config.toml
n_layer = 14
d_model = 128
n_experts = 160
experts_per_token = 6
d_expert = 32
d_shared_expert = 64
activation = "mish"
moe_layers = [2, 3, 4, 5, 6, 7, 8, 9, 10, 11, 12, 13]
router_score = "softmax"
normalize_top_k = false
routed_scale = 1.0
balance_loss = 0.00355
balance_bias = false
router_z_loss = 0.001
router_bias = true
init_std_router = 0.024
lr_router = 0.00124
vocab_size = 8192
norm = "rmsnorm"
norm_eps = 1e-05
tie_embeddings = "early"
optimizer = "soap_variant"
lr = 0.0057
beta1 = 0.95
beta2 = 0.99
grad_clip = 1.0
batch_tokens = [65536, 131072, 196608]
seq_len = 512
train_tokens = 654400000
steps = 5609
dataset = "wikipedia_en"
Below are experts of layer 8 (counted from 0) of a mixture-of-experts language model. Rows are named router (the router's row for the expert), up (a neuron's input weights, with its number) and show model dimensions 0-127. Each number is 200 + 30 x the weight over its row's rms, rounded and kept within 0 to 999.
After each expert's rows: "gets" lists some tokens that make up at least twice as much of what it gets as of all text; "comes after" lists some tokens at least twice as common just before its tokens as in all text. This comes from a sample of Wikipedia text that the model never trained on. Tokens count by the router's weight.

# expert 6
router,202,201,231,187,200,209,181,154,204,190,161,212,189,192,234,247,123,258,184,191,275,207,170,173,180,201,232,181,195,226,154,183,166,136,252,198,231,193,199,227,182,201,212,172,209,175,214,156,195,203,169,184,131,152,216,191,176,269,210,188,199,186,255,211,205,193,215,190,208,212,172,172,236,163,168,181,203,207,281,252,215,225,148,179,212,194,217,191,237,185,231,199,192,195,163,207,204,191,224,223,175,225,155,173,213,162,242,197,175,135,187,209,209,201,178,240,254,253,223,234,235,200,208,206,211,257,178,186
up0,220,188,192,238,156,218,193,204,243,223,183,227,203,258,200,259,187,166,186,192,182,198,227,247,187,180,205,216,167,209,212,185,171,182,218,270,152,189,190,211,219,193,226,154,225,175,199,136,179,186,212,170,196,206,262,183,293,223,225,204,201,165,234,225,248,195,207,184,215,201,194,135,163,219,194,180,200,227,222,183,182,239,189,191,210,234,192,182,203,198,192,232,245,170,152,225,203,249,237,200,217,170,174,222,267,226,286,201,237,181,192,204,219,176,174,181,279,174,197,185,203,235,252,242,195,207,197,208
up1,203,214,260,181,212,167,198,190,155,217,200,211,196,170,177,214,149,150,157,147,236,176,149,211,187,241,266,214,178,185,133,179,214,166,190,236,209,169,243,179,203,197,194,199,190,178,215,173,203,156,156,268,231,171,253,212,253,195,214,215,270,234,236,220,223,230,198,182,215,226,229,180,247,196,174,212,178,237,193,244,169,181,156,186,225,194,204,186,208,201,174,182,167,181,225,217,155,176,168,174,208,216,230,165,230,225,216,225,210,170,182,173,164,224,196,268,265,173,227,226,233,209,181,207,219,170,227,234
up2,189,204,219,198,201,246,221,167,209,217,219,231,174,238,145,228,183,215,198,223,220,225,137,199,166,233,144,159,248,186,171,232,204,127,204,193,172,174,163,261,196,244,186,197,214,219,188,202,235,220,210,199,203,219,243,145,139,209,165,129,225,235,204,231,294,206,184,253,204,209,225,220,232,159,194,176,155,189,200,232,186,210,234,189,190,205,237,196,244,226,223,171,212,172,196,206,218,204,210,248,209,222,210,164,254,227,194,181,215,186,246,197,214,203,203,163,215,223,143,233,240,238,184,203,231,225,175,197
gets: "er", "o", "en", "ko", "or", "el"
comes after: " K", " J", "K", " Ka", "J", " M"

# expert 114
router,258,221,195,208,175,228,162,209,207,214,189,157,216,200,206,187,171,180,184,186,230,214,205,236,222,191,204,218,132,218,205,181,193,184,227,106,202,185,229,238,176,255,193,188,221,195,193,134,248,209,192,180,167,184,209,206,204,186,183,201,201,242,211,191,214,195,222,171,212,175,184,188,244,191,173,207,197,217,204,213,196,203,177,189,192,141,188,206,265,232,250,205,130,203,206,214,201,192,210,203,205,284,117,148,204,189,245,181,201,174,141,259,182,211,171,241,184,187,190,233,209,202,193,241,241,230,149,127
up0,214,210,177,156,176,161,157,251,222,217,201,240,194,199,217,179,183,175,204,156,168,163,154,188,148,176,190,212,248,216,193,180,134,214,209,205,166,164,198,174,190,242,231,170,213,163,216,208,194,172,224,196,190,190,184,232,166,243,187,190,205,174,180,217,184,204,200,125,213,266,145,162,212,235,171,203,160,223,198,265,161,238,191,189,161,213,208,192,167,189,208,230,261,188,207,162,199,258,215,189,207,188,179,224,234,223,175,236,208,230,190,204,156,189,167,255,230,255,166,170,200,169,165,214,241,238,265,195
up1,211,174,194,215,246,211,199,223,201,144,211,154,198,178,253,203,237,199,222,206,229,153,257,228,225,222,243,226,174,171,193,206,250,187,198,221,179,186,185,239,210,205,176,222,188,187,210,132,174,156,191,198,213,203,262,222,174,259,214,232,235,183,227,220,202,175,215,219,200,171,205,175,184,198,205,202,149,192,187,223,191,227,212,246,225,138,211,140,197,178,227,186,231,227,205,157,185,222,128,175,153,203,165,175,200,214,194,146,172,157,245,216,261,180,213,193,215,169,151,220,107,237,204,213,180,193,200,238
up2,148,230,200,249,206,224,279,178,137,136,211,139,198,218,220,187,146,249,203,169,203,159,174,214,221,220,210,252,181,206,179,196,205,220,167,210,213,216,188,221,148,200,228,242,243,198,217,156,209,217,148,212,154,177,156,170,217,190,233,190,169,193,127,185,193,214,228,208,212,183,180,186,208,179,219,274,210,216,210,217,199,253,234,151,202,194,164,216,204,234,212,171,161,189,220,215,253,217,178,234,199,223,210,259,185,185,216,195,170,208,203,147,218,186,198,256,212,195,234,138,175,209,220,184,175,179,208,224
gets: "\n", " ===", "===", " ==", "====", "\")"
comes after: ".", ")", " |", " =", ").", ".\""

# expert 148
router,208,227,210,176,172,222,212,209,147,231,153,209,196,176,233,196,184,234,159,198,195,139,228,156,224,191,214,237,134,195,195,193,199,193,275,218,209,207,218,229,133,232,181,198,223,205,129,205,171,210,198,186,200,108,226,164,172,214,223,244,194,215,206,124,217,175,206,190,164,216,131,176,215,197,206,173,213,209,177,203,232,188,210,174,229,207,160,176,228,209,224,173,186,235,172,129,215,234,249,178,225,222,199,200,136,181,211,161,230,220,166,226,201,249,211,207,208,252,203,216,240,213,228,213,164,220,206,197
up0,191,226,170,197,195,238,149,231,168,236,174,182,211,212,201,224,231,216,163,165,161,175,173,172,246,186,201,182,156,253,212,218,196,176,211,196,208,220,196,201,194,203,188,216,162,218,228,233,151,197,229,153,246,193,222,195,199,185,228,184,162,206,220,207,227,196,235,160,136,240,227,197,224,248,192,164,264,183,187,240,215,184,208,176,234,230,228,137,204,208,267,189,229,183,181,162,195,189,170,190,185,205,252,198,186,210,198,178,194,242,143,223,218,271,217,234,270,208,194,149,232,203,184,220,129,228,145,232
up1,187,222,202,221,210,187,179,222,175,193,224,139,186,222,181,145,247,193,168,204,168,231,150,166,215,184,152,192,212,211,158,169,164,165,229,214,267,239,262,245,217,203,202,219,220,222,156,247,160,197,184,158,150,175,220,189,226,177,203,202,217,216,232,209,244,214,222,297,221,201,223,179,223,198,149,221,184,265,212,251,223,242,194,171,194,227,203,222,217,204,197,175,247,147,208,185,205,226,184,203,204,210,229,214,177,193,180,121,217,210,195,224,225,178,244,231,186,225,171,199,227,167,200,176,177,179,256,174
up2,181,192,244,203,164,223,164,203,192,221,172,237,263,240,182,142,144,225,205,226,182,171,230,155,161,214,168,165,201,173,199,234,190,183,200,186,170,233,222,215,157,192,157,176,284,199,209,152,225,232,191,182,214,226,211,188,225,233,192,151,209,186,219,214,136,184,221,170,173,224,245,179,267,199,202,209,162,175,206,153,206,217,208,226,201,217,174,147,179,193,241,168,178,215,182,136,198,160,208,144,189,200,196,249,234,204,210,174,209,212,160,229,215,240,204,172,188,178,211,188,192,292,204,187,225,241,197,206
gets: " first", "est", " second", "th", "st", "m"
comes after: " the", " a", " The", "-", " his", " its"

# expert 8
router,262,188,225,208,155,242,207,176,166,195,170,142,179,157,207,252,215,210,161,185,229,202,179,222,253,190,191,215,175,217,208,174,217,192,194,226,195,227,218,219,205,218,192,191,196,187,209,157,186,195,156,171,181,153,208,196,168,201,159,224,202,264,189,207,216,175,200,147,198,184,192,154,195,195,195,183,285,253,207,225,196,189,177,152,174,178,219,209,225,207,213,186,114,187,200,188,206,257,241,189,215,211,186,159,196,175,240,142,189,196,146,222,166,235,175,188,241,193,152,230,182,232,247,202,209,208,204,100
up0,256,234,166,151,218,208,171,257,221,196,187,222,186,237,197,208,217,211,191,243,203,189,180,223,232,206,219,204,229,243,213,204,159,231,231,204,216,189,211,223,235,212,189,211,266,196,179,227,206,179,217,202,176,198,208,178,223,197,197,214,136,185,177,225,186,220,186,214,219,210,214,171,221,194,131,216,263,196,150,275,195,193,150,176,147,209,188,242,225,236,183,249,206,215,185,199,224,218,224,236,195,206,208,180,263,201,168,225,212,224,160,209,233,174,207,154,206,190,277,232,208,247,191,247,200,125,274,163
up1,258,207,209,153,181,133,199,152,199,199,243,147,160,252,174,169,254,253,217,179,194,171,241,188,220,157,218,216,189,201,216,216,191,214,206,165,198,196,195,257,222,155,173,199,194,166,228,207,174,163,165,261,184,219,168,182,197,180,156,226,233,215,181,224,232,170,211,239,168,225,230,224,198,173,178,163,130,215,178,209,230,169,219,223,165,157,217,197,153,148,151,201,211,237,255,169,171,181,254,190,243,199,202,185,214,170,187,221,196,225,196,191,134,220,243,188,191,195,229,194,197,177,205,142,202,194,180,208
up2,180,203,179,214,175,193,207,217,180,174,178,195,236,133,180,230,220,239,246,189,207,159,179,203,269,152,171,217,156,218,223,180,205,228,161,197,206,168,187,182,213,202,237,231,191,185,212,237,194,205,223,122,193,267,239,219,230,194,186,151,209,175,212,189,222,196,214,218,199,172,242,198,224,231,190,179,207,261,158,220,220,277,207,173,176,192,232,220,197,159,150,182,222,172,200,243,238,191,200,162,194,165,177,167,182,244,267,200,123,224,131,178,186,182,195,203,193,261,204,210,205,179,234,221,184,193,198,237
gets: "2", "1", "3", "4", "6", "7"
comes after: " ", "–", " (", "/", "_{", " −"

# expert 48
router,255,230,204,196,154,275,194,159,199,205,168,145,174,214,193,219,199,283,149,152,254,201,201,187,207,209,177,221,181,226,179,188,165,162,205,152,163,204,225,226,214,240,180,190,198,210,208,198,240,235,181,185,176,189,196,194,162,252,164,211,211,242,210,207,226,188,199,186,175,146,222,195,253,185,202,176,207,225,179,216,248,242,144,122,216,217,183,185,205,174,203,199,154,239,230,208,220,218,234,186,207,204,202,149,212,188,205,199,191,174,151,232,174,224,182,225,187,205,211,247,207,219,247,240,186,211,204,106
up0,216,185,242,214,203,203,190,201,254,183,180,145,186,183,180,175,239,180,184,182,201,240,258,206,241,200,183,127,246,199,251,219,173,150,246,87,195,204,272,180,182,237,182,119,233,187,225,198,163,181,239,197,171,204,176,183,166,208,174,169,218,193,180,230,185,214,214,238,216,203,188,212,264,136,197,200,209,165,182,181,194,192,157,191,195,235,233,181,187,213,217,207,252,203,210,169,223,207,221,263,199,218,217,199,238,203,199,203,242,237,167,177,217,194,222,182,198,197,248,191,223,204,167,226,219,189,186,174
up1,198,204,245,231,163,214,242,206,214,143,190,238,208,175,184,148,219,224,218,207,163,215,175,230,205,220,206,195,215,227,220,217,172,210,212,185,195,186,212,228,181,249,281,203,155,197,200,197,227,194,172,189,193,125,195,242,230,212,199,231,212,242,235,215,211,192,141,182,170,174,229,218,246,261,168,138,208,195,156,245,214,208,133,259,229,229,217,217,232,160,209,159,177,159,154,194,215,188,231,195,139,195,230,199,147,178,227,251,201,179,187,232,211,201,204,184,214,153,249,232,211,203,214,255,182,216,209,178
up2,215,212,207,209,208,187,196,146,126,180,183,100,233,219,190,239,190,234,231,171,180,164,234,179,176,202,202,166,170,269,186,250,225,187,180,210,214,247,145,210,218,235,189,166,230,235,225,188,209,186,222,212,221,212,168,178,190,142,190,192,210,242,169,197,210,225,185,169,183,221,229,168,184,195,237,214,244,226,172,230,226,222,187,177,208,194,214,219,207,198,226,159,226,142,181,168,177,169,197,171,233,163,257,169,276,211,210,229,189,149,189,215,154,242,187,215,228,251,218,146,236,226,230,203,216,197,204,188
gets: "9", "0", "1", "2", "8", "7"
comes after: "0", "9", "1", "2", "8", " February"

# expert 23
router,214,218,229,168,183,243,177,163,232,216,151,176,184,253,190,250,184,278,218,168,202,160,202,207,254,201,225,204,232,218,176,143,201,219,242,191,189,245,212,217,198,191,181,187,175,212,204,214,230,212,157,161,191,169,236,194,190,163,173,207,221,242,264,198,212,241,229,172,189,173,158,210,245,136,129,193,174,223,198,220,187,203,153,157,231,186,162,101,194,211,226,185,189,191,151,229,209,207,177,217,235,198,146,191,165,198,221,201,218,132,170,206,205,203,211,197,259,206,185,204,195,224,221,196,206,220,177,197
up0,208,225,271,234,207,252,183,176,201,182,216,192,174,218,217,263,216,246,231,198,209,181,238,202,193,246,177,216,183,171,162,186,259,211,195,175,159,174,203,202,205,209,224,173,241,212,136,176,223,217,185,189,192,256,132,199,222,212,180,202,149,194,198,191,250,221,194,169,176,177,199,247,135,262,142,206,193,226,188,182,231,194,200,228,240,226,231,147,236,294,211,178,224,220,199,207,247,221,208,217,223,174,163,242,157,180,183,231,193,201,194,190,195,208,161,205,190,223,205,216,209,248,217,200,185,226,169,144
up1,182,209,211,170,154,245,170,244,183,178,237,230,157,265,207,264,180,232,206,144,191,243,204,214,240,239,248,177,154,219,212,219,217,256,251,216,201,194,186,210,180,185,224,187,204,164,174,197,295,205,122,199,164,204,169,192,197,235,176,239,195,206,198,248,187,204,171,202,155,189,146,197,209,194,247,211,170,188,221,236,233,196,180,176,179,183,204,159,240,202,153,200,158,225,202,244,204,147,154,163,201,203,211,209,187,191,202,224,185,143,183,211,193,190,225,221,186,207,178,159,225,208,169,242,163,230,191,199
up2,166,246,207,210,177,263,233,168,243,237,195,179,251,228,158,213,233,193,225,173,165,182,159,171,241,186,237,237,230,250,175,217,217,230,196,179,193,191,225,280,188,222,186,207,196,194,170,200,209,240,212,203,189,233,175,242,236,214,188,227,222,195,201,226,171,219,191,172,154,188,184,233,215,212,141,193,225,247,200,197,182,162,233,183,196,160,174,230,211,245,171,222,198,236,242,184,239,203,249,286,195,254,234,173,201,168,173,192,198,192,205,200,222,189,197,212,169,193,209,141,240,214,151,226,144,260,189,219
gets: "ul", "s", "t", "ri", "ur", "ir"
comes after: " C", "C", " c", " P", " Ca", "P"

# expert 101
router,230,205,210,210,164,253,223,154,192,197,173,152,186,163,200,204,183,196,155,201,241,216,205,219,267,166,200,259,151,243,212,151,203,183,194,220,186,204,212,229,218,227,177,193,208,176,195,187,207,211,159,118,165,137,210,171,188,183,180,212,199,227,211,199,245,185,200,147,235,190,198,172,209,181,175,175,279,197,207,221,211,223,187,122,202,205,194,210,215,206,208,177,101,182,203,166,189,246,215,188,221,214,190,187,181,193,197,134,187,196,140,241,177,228,155,204,258,199,159,233,199,209,225,201,187,208,195,154
up0,193,189,205,257,139,210,175,191,164,171,179,119,247,193,226,185,223,203,199,171,274,181,168,212,213,158,222,228,218,180,202,174,174,240,164,230,198,213,178,198,274,200,198,185,202,203,251,146,194,195,202,157,218,191,199,155,231,243,141,220,205,203,209,178,259,188,204,154,239,180,209,129,248,250,161,172,172,187,164,192,196,211,176,115,186,191,224,218,215,195,221,217,190,184,173,202,183,192,233,169,220,204,211,228,221,223,227,213,181,174,187,214,168,170,218,154,254,245,177,230,202,225,191,205,195,175,163,197
up1,174,231,228,150,229,211,162,189,238,198,219,152,220,219,212,167,205,175,188,181,172,244,181,170,181,188,117,224,181,191,205,183,171,194,219,233,200,154,209,227,215,255,209,151,213,215,132,211,140,254,196,226,179,214,188,209,183,209,193,241,180,209,202,224,205,221,230,212,169,181,200,231,202,262,225,204,245,210,244,254,183,219,169,256,181,217,190,191,173,161,236,185,187,189,244,225,224,241,202,205,168,226,217,242,214,175,194,182,242,184,209,205,146,205,155,190,220,131,228,247,241,198,222,183,151,265,196,235
up2,187,214,171,252,173,230,181,147,184,194,198,216,210,217,166,128,180,168,252,252,223,185,205,148,191,216,186,170,173,203,232,218,154,246,207,172,250,178,184,213,176,221,229,261,215,198,192,201,207,214,277,157,154,215,235,152,199,215,158,232,215,225,184,216,211,159,190,212,165,198,232,241,262,252,199,221,181,177,198,202,213,252,230,194,208,239,175,232,214,172,129,174,188,188,176,149,199,149,196,191,255,200,241,245,209,203,183,200,238,199,196,207,160,175,167,212,215,199,192,196,173,214,205,218,194,203,141,242
gets: "1", "2", "3", "4", "5", "6"
comes after: " ", "–", " (", "-", "/", "′"

# expert 99
router,236,255,208,164,151,273,200,179,198,193,183,170,173,193,198,227,195,253,149,179,219,154,139,172,205,206,209,194,173,220,195,190,198,167,224,170,197,224,248,186,210,228,172,178,183,179,223,188,247,213,209,183,160,178,187,208,174,244,195,204,208,272,185,198,200,220,182,201,200,164,204,184,199,202,204,157,222,224,218,231,215,175,152,110,216,189,178,140,190,169,193,206,118,216,226,143,240,233,217,207,209,215,209,181,202,166,248,190,199,181,153,242,142,214,197,220,183,188,219,227,218,201,244,230,197,204,207,114
up0,201,207,210,163,238,222,181,194,172,184,171,204,173,189,179,215,192,186,184,197,183,230,182,126,203,213,186,215,189,201,186,162,190,191,218,188,225,160,195,211,244,136,189,165,157,203,169,211,224,224,213,211,183,161,210,241,179,213,221,156,198,207,203,237,181,178,195,240,231,229,247,248,149,150,194,251,187,210,193,202,124,203,198,122,159,165,226,197,211,226,185,203,170,198,237,169,234,226,212,214,254,185,221,186,140,156,227,232,283,188,191,160,236,216,210,233,175,158,202,202,182,213,185,231,120,238,246,207
up1,167,184,236,208,136,202,156,222,187,236,173,218,232,218,279,145,183,205,225,158,157,230,169,209,242,259,208,177,186,144,221,204,201,221,185,176,168,195,219,207,174,206,232,179,139,166,227,200,168,222,214,193,256,139,226,208,166,191,146,215,181,247,191,183,161,256,168,192,215,208,203,218,202,208,128,186,232,189,200,193,236,165,199,181,224,153,228,181,147,195,237,171,218,183,179,182,210,171,192,239,188,234,237,188,168,195,213,230,189,199,181,278,185,189,182,180,219,231,232,192,210,159,161,214,224,237,217,199
up2,221,188,216,210,209,256,157,209,188,212,207,171,218,256,188,241,227,198,184,228,194,159,205,219,229,235,160,216,190,229,223,172,193,174,186,177,203,214,165,220,192,213,214,166,178,181,199,193,177,150,187,209,204,225,185,255,174,224,196,214,228,204,186,217,196,237,226,258,195,182,198,208,159,168,228,228,229,173,204,223,187,155,182,174,216,138,241,195,199,206,125,199,228,274,215,136,177,229,157,242,162,152,150,174,220,189,218,169,130,223,186,218,249,235,195,176,247,203,128,171,186,219,176,242,209,145,163,180
gets: "0", "9", "8", "7", "1", "5"
comes after: "9", "0", "2", "1", "8", "."

# expert 147
router,211,201,182,197,120,243,216,194,214,201,194,189,232,156,216,235,210,224,200,173,210,164,202,159,268,156,197,254,184,203,222,122,173,222,249,214,175,259,212,186,126,251,195,199,193,165,100,197,215,213,128,202,229,184,244,186,186,183,168,228,251,229,227,199,231,171,210,192,167,208,212,165,235,198,169,137,196,210,216,153,204,195,205,191,248,188,180,160,247,213,230,201,191,214,203,166,203,210,215,204,228,220,162,174,199,179,179,187,217,170,209,209,192,227,254,186,206,196,153,233,235,207,219,204,186,194,199,210
up0,244,189,233,271,213,227,197,227,209,128,145,194,169,228,223,260,225,151,205,180,241,193,162,194,196,196,205,231,202,186,204,156,197,215,167,197,181,199,211,228,213,167,195,199,178,225,217,228,191,171,191,214,199,189,203,110,232,186,161,194,198,225,235,231,171,173,262,213,191,210,157,215,197,205,176,118,216,216,186,204,220,239,187,234,226,256,199,120,237,197,200,175,234,151,200,226,176,216,186,214,207,145,157,170,231,189,255,190,213,255,169,215,185,163,202,175,180,211,226,199,258,189,209,208,196,162,222,212
up1,184,218,170,231,161,190,190,228,184,169,215,213,215,152,158,177,201,143,182,176,210,235,224,188,233,191,166,216,206,214,216,186,190,230,239,204,203,228,212,174,181,233,191,210,188,194,122,200,223,217,251,187,199,176,217,174,178,184,196,210,210,256,152,176,223,153,236,195,198,254,262,200,160,158,140,180,208,239,274,202,168,204,230,152,196,233,229,201,224,194,179,183,211,199,236,258,223,208,155,136,147,199,189,125,165,226,204,200,188,244,230,216,208,170,222,174,222,189,165,202,222,196,219,185,162,234,248,153
up2,279,160,188,128,208,185,194,195,170,183,211,198,184,216,158,177,234,228,202,202,177,192,213,196,245,220,190,216,227,201,192,178,207,235,191,176,206,174,206,229,201,247,215,183,229,125,156,209,219,156,166,234,220,176,175,210,164,271,180,223,231,186,157,194,240,227,223,247,204,257,184,220,186,266,173,225,219,218,204,252,165,186,234,164,163,175,234,208,185,210,263,193,222,232,160,222,238,243,175,204,228,233,191,226,227,170,206,218,197,169,229,169,236,185,229,192,234,255,238,237,207,225,230,152,185,222,221,186
gets: "g", "t", "c", "m", "r", "it"
comes after: "s", " S", " Re", " ex", " re", " dis"

# expert 72
router,212,252,183,196,194,192,253,197,125,218,129,172,199,189,194,200,166,224,185,173,233,178,231,229,217,167,208,200,200,191,185,191,210,198,234,193,185,195,191,184,182,212,208,175,213,153,189,197,193,190,171,160,208,149,215,129,165,265,184,236,196,187,224,134,251,184,229,170,178,133,198,175,266,212,207,177,247,211,194,205,187,203,190,160,266,188,168,180,192,170,222,150,196,271,191,169,207,193,216,202,206,202,194,184,163,191,210,211,251,186,145,208,192,198,224,187,217,287,181,274,221,192,238,213,202,200,211,170
up0,172,193,127,195,187,206,202,214,234,217,130,184,212,189,161,173,253,154,226,165,211,213,211,207,253,166,209,210,185,193,186,192,160,201,191,188,187,185,215,196,259,175,224,145,174,192,238,221,257,252,191,144,219,217,227,152,200,241,177,175,159,176,210,145,268,215,202,146,227,186,194,179,216,244,194,172,190,194,168,234,202,204,176,195,230,195,185,237,151,206,198,179,238,205,208,228,256,201,169,163,218,155,217,170,172,185,201,251,277,199,218,199,196,200,204,252,178,196,184,181,138,245,211,233,213,189,171,201
up1,167,172,130,195,200,227,200,153,214,249,256,217,202,238,169,189,135,199,157,219,191,167,227,233,185,161,224,199,208,194,169,228,212,208,155,192,230,202,198,245,213,215,188,188,137,176,188,231,228,220,160,199,198,187,217,225,178,225,200,185,195,194,164,203,253,249,144,224,217,229,253,165,206,203,166,244,217,238,155,240,202,186,252,237,199,168,168,189,165,244,201,197,210,229,181,180,224,153,225,246,209,217,221,224,174,165,140,182,224,135,207,164,163,202,234,196,253,201,247,209,186,234,237,173,214,212,226,205
up2,190,186,173,198,272,226,177,171,139,185,232,222,177,203,228,189,201,170,198,162,180,190,245,188,158,165,183,226,181,210,245,229,144,244,210,224,181,179,222,232,201,204,201,202,165,245,185,214,227,200,176,185,196,148,164,211,156,179,186,222,192,146,247,219,158,184,223,180,135,183,175,236,187,177,222,240,215,227,196,200,140,157,218,172,243,203,245,209,210,138,220,165,184,190,192,178,211,155,154,182,221,188,172,262,202,137,232,220,186,178,202,233,215,202,278,175,234,224,206,218,184,199,177,239,177,176,185,155
gets: " the", " a", " this", " other", " first", " his"
comes after: " of", " in", " the", " at", " to", " from"

# expert 44
router,229,218,221,188,170,223,228,158,176,198,198,109,173,177,198,231,210,216,152,199,199,216,201,257,219,194,168,210,185,225,207,173,206,173,198,205,202,195,195,219,207,246,218,187,198,176,210,177,215,193,195,152,185,197,223,178,176,184,144,199,191,214,249,191,237,187,217,116,223,203,201,157,189,163,170,189,246,218,200,219,226,250,192,134,188,161,190,214,218,174,214,168,94,216,213,160,226,255,234,198,213,226,181,174,194,202,200,187,177,177,173,271,194,228,167,192,254,206,153,215,199,223,236,192,221,220,169,118
up0,210,250,254,158,175,182,154,184,206,209,167,185,209,172,212,198,197,222,209,200,184,179,207,233,244,168,224,107,235,243,212,212,205,177,217,168,211,201,164,189,238,172,177,253,194,201,206,176,175,184,248,192,189,239,181,247,160,220,222,226,195,209,148,187,176,255,258,180,193,217,176,192,183,169,198,186,225,138,194,240,217,123,177,194,116,194,177,167,252,203,185,191,187,203,207,182,220,229,232,217,183,265,215,170,216,237,164,205,200,170,187,210,163,185,216,209,205,192,230,183,192,176,186,171,157,146,146,234
up1,204,171,218,182,183,194,172,229,194,225,232,263,164,208,196,186,218,212,187,239,181,214,202,268,124,182,212,211,150,202,180,203,194,141,204,216,191,167,185,140,185,226,227,168,179,211,201,156,187,204,201,228,215,197,199,236,215,192,178,224,206,207,202,131,222,259,227,157,207,214,216,177,155,219,180,194,221,248,188,223,222,197,192,227,177,165,203,161,212,202,185,226,173,131,205,168,189,234,183,243,197,238,210,228,205,162,225,166,237,149,205,284,280,187,141,182,196,223,242,179,175,251,196,163,177,179,184,220
up2,257,232,162,198,196,146,193,219,207,216,172,203,212,203,244,169,232,216,222,216,154,197,198,128,248,184,227,201,194,209,223,216,166,210,123,181,205,236,208,204,159,115,183,176,205,180,242,186,174,156,170,172,212,224,187,194,163,167,150,189,190,176,232,177,180,170,209,180,192,261,222,215,210,161,210,202,223,203,246,203,173,223,166,241,247,213,135,215,182,209,232,164,225,220,189,229,181,180,207,147,166,231,223,174,211,233,167,202,233,218,186,186,164,239,156,238,218,196,191,147,173,178,241,199,151,216,180,250
gets: "1", "2", "3", " late"
comes after: " ", "–", " (", "-", "/", "°"

# expert 33
router,265,254,236,201,145,248,195,129,207,201,170,143,174,198,195,209,212,237,150,171,264,167,191,200,193,216,182,210,191,202,162,181,177,140,214,186,194,208,207,257,214,233,169,184,197,189,202,178,254,235,165,191,182,168,201,191,209,204,175,219,209,227,209,161,208,192,196,193,172,141,212,190,228,199,209,145,200,233,184,227,277,221,161,184,218,207,172,194,211,173,230,195,133,198,211,147,223,202,223,195,200,221,204,195,217,173,189,210,196,175,136,251,169,242,185,238,194,228,223,235,201,204,254,227,198,205,198,114
up0,228,196,136,195,206,177,219,199,222,240,198,185,188,172,184,161,203,143,164,224,166,240,194,239,246,216,196,195,210,212,223,204,212,221,233,199,260,172,199,284,197,225,136,193,184,145,207,251,152,180,186,224,214,217,199,155,171,240,167,192,181,172,193,276,209,218,184,215,207,222,211,209,252,197,167,244,132,165,189,192,155,205,213,233,167,235,187,225,201,180,220,204,232,231,173,190,212,156,192,241,183,221,189,208,154,236,195,213,148,193,197,143,194,215,197,201,286,202,156,213,192,186,150,213,200,208,184,174
up1,189,191,204,244,163,180,152,190,217,259,185,187,126,140,211,189,206,144,172,190,151,183,176,202,133,145,213,207,176,158,190,196,207,182,180,281,219,247,226,218,246,191,192,184,184,202,211,220,213,214,148,211,239,188,216,192,220,211,188,203,280,184,196,170,200,185,204,205,238,167,194,174,205,255,195,187,211,245,233,200,228,201,222,179,256,167,210,157,188,246,207,185,247,134,197,201,173,180,219,173,173,217,180,203,191,211,248,226,167,227,166,229,165,212,183,198,200,233,191,166,193,204,200,258,191,150,249,204
up2,166,210,234,205,215,199,242,208,244,227,223,114,233,202,207,214,224,185,217,233,139,215,210,176,147,171,163,209,179,207,168,203,254,148,211,226,213,182,157,239,203,238,198,226,204,222,188,178,206,215,178,166,175,266,225,229,231,188,223,257,192,228,206,198,218,219,194,210,168,168,247,188,229,239,212,178,207,248,212,191,207,257,250,272,206,200,206,223,222,181,232,212,245,246,219,195,161,202,126,186,240,203,188,220,219,200,192,142,176,223,189,209,172,157,186,240,233,238,191,250,192,196,198,207,203,179,136,222
gets: "0", "9", "1", "2", "8", "7"
comes after: "9", "0", "1", "2", "8", "7"